From a checkpoint of a small mixture-of-experts model trained on Wikipedia.
Size: 10 layers, vocabulary 8192.
Experts: 64 experts in each of 9 layers, 64 SwiGLU neurons an expert, 6 picks a token, a shared expert of 384 neurons.
Training: 542M tokens, 5592 steps.
Below are experts of layer 3 (counted from 0) of a mixture-of-experts language model. Rows are named router (the router's row for the expert) and show model dimensions 392-447. Each number is 500 + 40 x the weight over its row's rms, rounded and kept within 0 to 999. Numbers have three digits each.
After each expert's rows: "comes before" lists some tokens at least twice as common just after its tokens as in all text; "mostly gets" lists some tokens that are sent to it at least half of the time. This comes from a sample of Wikipedia text that the model never trained on. Tokens count by the router's weight.

# expert 49
router:464472498455588555469469544507541462569439433470502411453463503440462454481486498500514504550412531540423461522559510422481550516492583405576509451540485463464496498552
comes before: "ed", ":", "ing", "0", "ation", "er"
mostly gets: " war", " Preced", " post", " Succeed", "form", " present"

# expert 7
router:508492544485493536465493472426498447494507496501460509532547490445488502479470446388502564537492577512484461517544537483537508496449520458600564484508465502470480490552
comes before: "\n", " The", " In", " It", "0", " He"
mostly gets: " a", " an", ").", " but", "\".", " when"

# expert 56
router:509514475505515547511475484587545486519457494514529488526478544490445458490478414472445514572508548437452448533559490504512517419529537472468468530462468420559491470447
comes before: "\n", "==", "|", "ing", "ed", "-"
mostly gets: "==", " end", " part", " head", " support", " off"

# expert 51
router:504467451448540525480491536577521533438442495507563449513557501436430469532480451476485451521470513516438458523486472520483545469511492522523500495513466509478472532466
comes before: " of", "s", ",", ".", " and", " in"
mostly gets: " University", " League", " War", " School", " season", " government"

# expert 25
router:421506547470478496469499537534523479486484533514512530472548514504448501530526422470530474541503505529482423550491531549495574473457479405497560513475497530529444474446
comes before: " ", " and", " the", " a", " which", " but"
mostly gets: " and", " –", "),", " or", ",", " June"

# expert 29
router:473519509509449511490483471485573433545421556517538480505513539432521462458483510422488445558500494492470432591518573551495611502506479497537536465559446485465504445493
comes before: ":", ",", " was", " (", "'", " is"
mostly gets: " he", " him", " she", " Succeed", " died", " they"

# expert 54
router:555498478468475516474478533527522535516475509509472416496565514418434490485526434503442501484472479474516475547492512524544468509499496491520545468503436504502437534506
comes before: "s", " of", ".", ",", " in", " and"
mostly gets: " team", " film", " station", " family", " school", " series"

# expert 59
router:555552527481515487485493512471487498488525495468485502521571535474490459471489503490461489531505467471541489437494587579510536434455502466532486465442546532460435424536
comes before: " the", " a", " an", " his", " their", " its"
mostly gets: " with", " has", " as", " are", " had", " for"

# expert 41
router:525439518485544563516466545541529506474432481559511399501505566495491473525427470555478493488508512462486440560488540513547514460557512497477520484533527475516507443465
comes before: "|", "\n", "-", "==", "The", "==="
mostly gets: "==", "|", "===", " ==", "====", " ==="

# expert 47
router:511527508475493432501523485528465441478464537478539458496522520439420508474507466448466508532478490487506405491542558492512544531462549440469544485459436501574507474525
comes before: "1", "2", "9", "3", "4", "5"
mostly gets: " re", " Re", " c", " ", " con", " p"

# expert 26
router:514500399519523484446471454476449504485537496530518490528562551509495490502509438429514453483509419497538432509531487465481487395523511453507517508550564428537463496460
comes before: " the", " ", " a", " he", " his", " time"
mostly gets: " at", " when", " under", " during", " then", " At"

# expert 61
router:561550514533562528526501435497423426510413520469499433513533476449446475489471512438423504544504465463539466498530489497477545398489493432537529485516578479586466478549
comes before: " the", " a", " to", " in", " his", " that"
mostly gets: " following", " had", " began", " him", " worked", " became"

# expert 44
router:511523424528443561509509485507479494459524584458525495552511473486463500434445387464505472536468489484486500486555496588466530510462537420455475442471536507477458496469
comes before: " the", " a", " his", " New", " States", " York"
mostly gets: " In", " in", "In", " at", " during", " of"

# expert 31
router:511563593457503552497535489505534503508552504500488522527512492512456437537423446509553465540466538483499387553490543487473538450487497448488513442503533516460436508463
comes before: " ", "\n", "-", " \"", " The", " A"
mostly gets: ";", "†", ");", "):", ":", " including"

# expert 10
router:467516552429556503523543489469501398499430530461460484517495472525469500507494485535497581549462503472445459482499590522470517458424493498491549480501495520451502515474
comes before: "1", "9", "2", "0", "8", "3"
mostly gets: " New", " United", " Ma", " South", " North", " National"

# expert 11
router:512549491486507462513508507471500415550432448514586439496469505383440485473467512449413542546461472468467450509547533498453537542536513482488517471455409505518505524483
comes before: "1", "2", "3", "4", "5", "6"
mostly gets: " ", " re", " con", " dis", " En", " un"

# expert 17
router:546467513475520586511464533504472502550457484515540466454454567419489479504497420441477527550521583499515455514521558527500500416472542484458506495554461461599495532539
comes before: "s", "ed", " of", ",", ".", "ing"
mostly gets: "ers", "ions", "ations", "ors", " points", " children"

# expert 0
router:544482508453510479569521433467472460438416490428506532563588469479540433461419493473501469542485456451507438489520523530462578457533562451518503484487502432538502517496
comes before: " the", " a", "-", " be", " his", " their"
mostly gets: " by", " to", " for", " into", " after", " the"

# expert 30
router:469478570509542580484473553532529475498483496474510511551539439405484465458463491481487520489491491470477477455447596535474514519488478451536478465445483451491500497530
comes before: "\n", " ", "==", "-", "The", " —"
mostly gets: " ===", "per", "---|---|---|---|", "or", " Tor", "ör"

# expert 33
router:533515475525542523481438480568561492523450544470544430495534531507513539591500493514420565529499474516499438560594505542429525508537564455511564467506469494540539465511
comes before: "|", "-", "\n", "The", "===", "A"
mostly gets: " (", "\"", " \"", " first", " this", "("

# expert 13
router:497526499500471545437576534431535487547459484457510450457544531525498432585528478515573545488468524478515441440475537513508555456487541464472501460420488503538520516483
comes before: "9", "8", "7", "6", "5", "4"
mostly gets: " U", " Ro", " Ru", " Ar", " K", " Har"

# expert 9
router:460469529459486501507499523500544430518493526471520524532520501446504514490488412545482495478462494459447464501554558541528520515467550472534538539470463526463492486478
comes before: "-", "|", ":", " •", "---|---|---|---|", "†"
mostly gets: " List", " species", "|---|---|", " Succeed", " Genus", "†"

# expert 22
router:542489541475527501482522461481495491507450478459462376474584476470443498466513505453530471533473503527493477523505510483499524445478501457535471442427542467593517554500
comes before: "\n", " The", "==", "The", "-", "==="
mostly gets: " ==", "\".", " ===", " took", " said", " may"

# expert 40
router:530523469462520518520522529468485433515453477545523453499547577421489463459484508467510541527498521459386487482526554505481532480513538462538482446463390500544531551504
comes before: "1", "2", "3", "4", "5", "6"
mostly gets: " ", " hydro", " orbit", "circ", " c", " Cur"

# expert 6
router:476566508468468511493528455519541492526428482498473538528638571397476515472421466514539494488484498558494468580505515499535572474428527480493484534467496517520503521569
comes before: " |", "–", ")", ".", ",", "0"
mostly gets: "5", "4", " Silver", "о", "а", "6"

# expert 53
router:490496533451591601506438457503536491492481526521501528533567505480513482553438482452533496500425462516457420551499549504544553527519460498561542486514458561464476471495
comes before: ",", " |", " (", ".", " and", ")"
mostly gets: " American", " States", " USA", " British", " California", " China"

# expert 63
router:505564524492515500513473504482493462499456545467500413441567501428449506469468495432514478557454495557528497537472511489497571420537442444524509442532458465483516457423
comes before: " the", " a", " to", " in", " was", " as"
mostly gets: " was", " is", " it", " were", " are", " has"

# expert 5
router:498510517470472541497553485523529475504489509459517473536619517471492505520504506490592511529442466487496413473469533535526575503491525429600555472502522544473579451436
comes before: " |", "\n", ")", ":", " by", " ("
mostly gets: ")", " USA", "]", "}", "IN", " UK"

# expert 34
router:516574437487550511468465508518469498615476513542486426478540470428473460569472442465489558523508503528488470511539529566516508456510481486526532478516498485552477500505
comes before: " |", " to", ";", "ed", " in", "ing"
mostly gets: " end", " home", " back", " began", " July", " Home"

# expert 16
router:522561549457496501426466448499513483513456463515557485516508565432421492488477466462557526498499486498513457510522512479519450455538575443527437491552489532469439445432
comes before: "0", "9", " |", "8", "5", "7"
mostly gets: " until", " After", "On", "_{", " since", " before"

# expert 37
router:545459487491537529447435478517557507516499431547519450478593502409483513483499413497504492530474485553486457507509499481513574474505509480529497442517507525587533465488
comes before: " |", ".", ";", ")", "–", " was"
mostly gets: " it", "%", " me", " met", " It", " there"

# expert 36
router:512466503465524497529576576485480485496468527451542428514529547433461503566492502482486550477459449470532460451536552523475559517446517506527502421447478524533410434490
comes before: "0", "9", "1", "2", "8", "3"
mostly gets: "–", " ", "1", "2", " #"

# expert 52
router:500499525495455477515527480549583415469438527453557559520519585398467520509524462449554524519514523530444438547528472517512559492501535439474511506516475519489507441478
comes before: "-", "\n", ")", ":", "–", "="
mostly gets: "″", "|---|---|---|", "′", " Died", " footballer", " actress"

# expert 39
router:509499477485525572422481482567541502508525543471573470505561581490498532533453449476505568567508521493458443524540494582511523487464520535479566489518556538532500471497
comes before: ",", ".", " (", " of", " and", "=="
mostly gets: " (", "(", "ers", "ions", "ities", "ations"

# expert 2
router:509546528481554486455497530413467431508525546541506504523485482509515479521495425443503581495497532474541463491510496514531527451480531498519491499543571485465479518457
comes before: "0", "9", "1", "5", "8", "6"
mostly gets: "9", "0", "8", "2", "3", "4"

# expert 14
router:526477465512535545465417513573490455558450553505507438499509538469527476479472475346516513536542536423459469452475532556494468417479540521551548482495520454483479527499
comes before: " to", " in", " of", " by", ",", "."
mostly gets: " work", " used", " released", " use", "ation", "ations"

# expert 35
router:441478446466529480457519489512555456489484484480511451511484524477507458476553463430577538454444501508498406559568431510544495457458486470500502517514498515462555514531
comes before: "0", " |", "9", "8", "6", "7"
mostly gets: "9", " century", "8", "7", "present", "0"

# expert 1
router:488539501502529563502486475593484463539507503487475534461545458498456445415498521435492498595538511468473486441455559533465511438415496448482544461540515473501484490502
comes before: " ", "\n", " —", " −", " +", " W"
mostly gets: " |", "ing", "ling", "ting", "born", " based"

# expert 23
router:513537454512505533489429525526542486542504504492522457546572541430427438546445431491508494503506518480493453525493521587475501498524518519548592477536410488441452494518
comes before: " of", ",", ".", "s", " and", " in"
mostly gets: " area", "ation", " game", " system", " series", " law"

# expert 4
router:517495551499505536518501478523514519540507553508541492500584521461405472508466485546480476535522513495463448518467552545519538471516556415537514480530446507484493486490
comes before: " ", "\n", " —", " \"", " +", " −"
mostly gets: "|", " |", " —", " Ho", " long", " Red"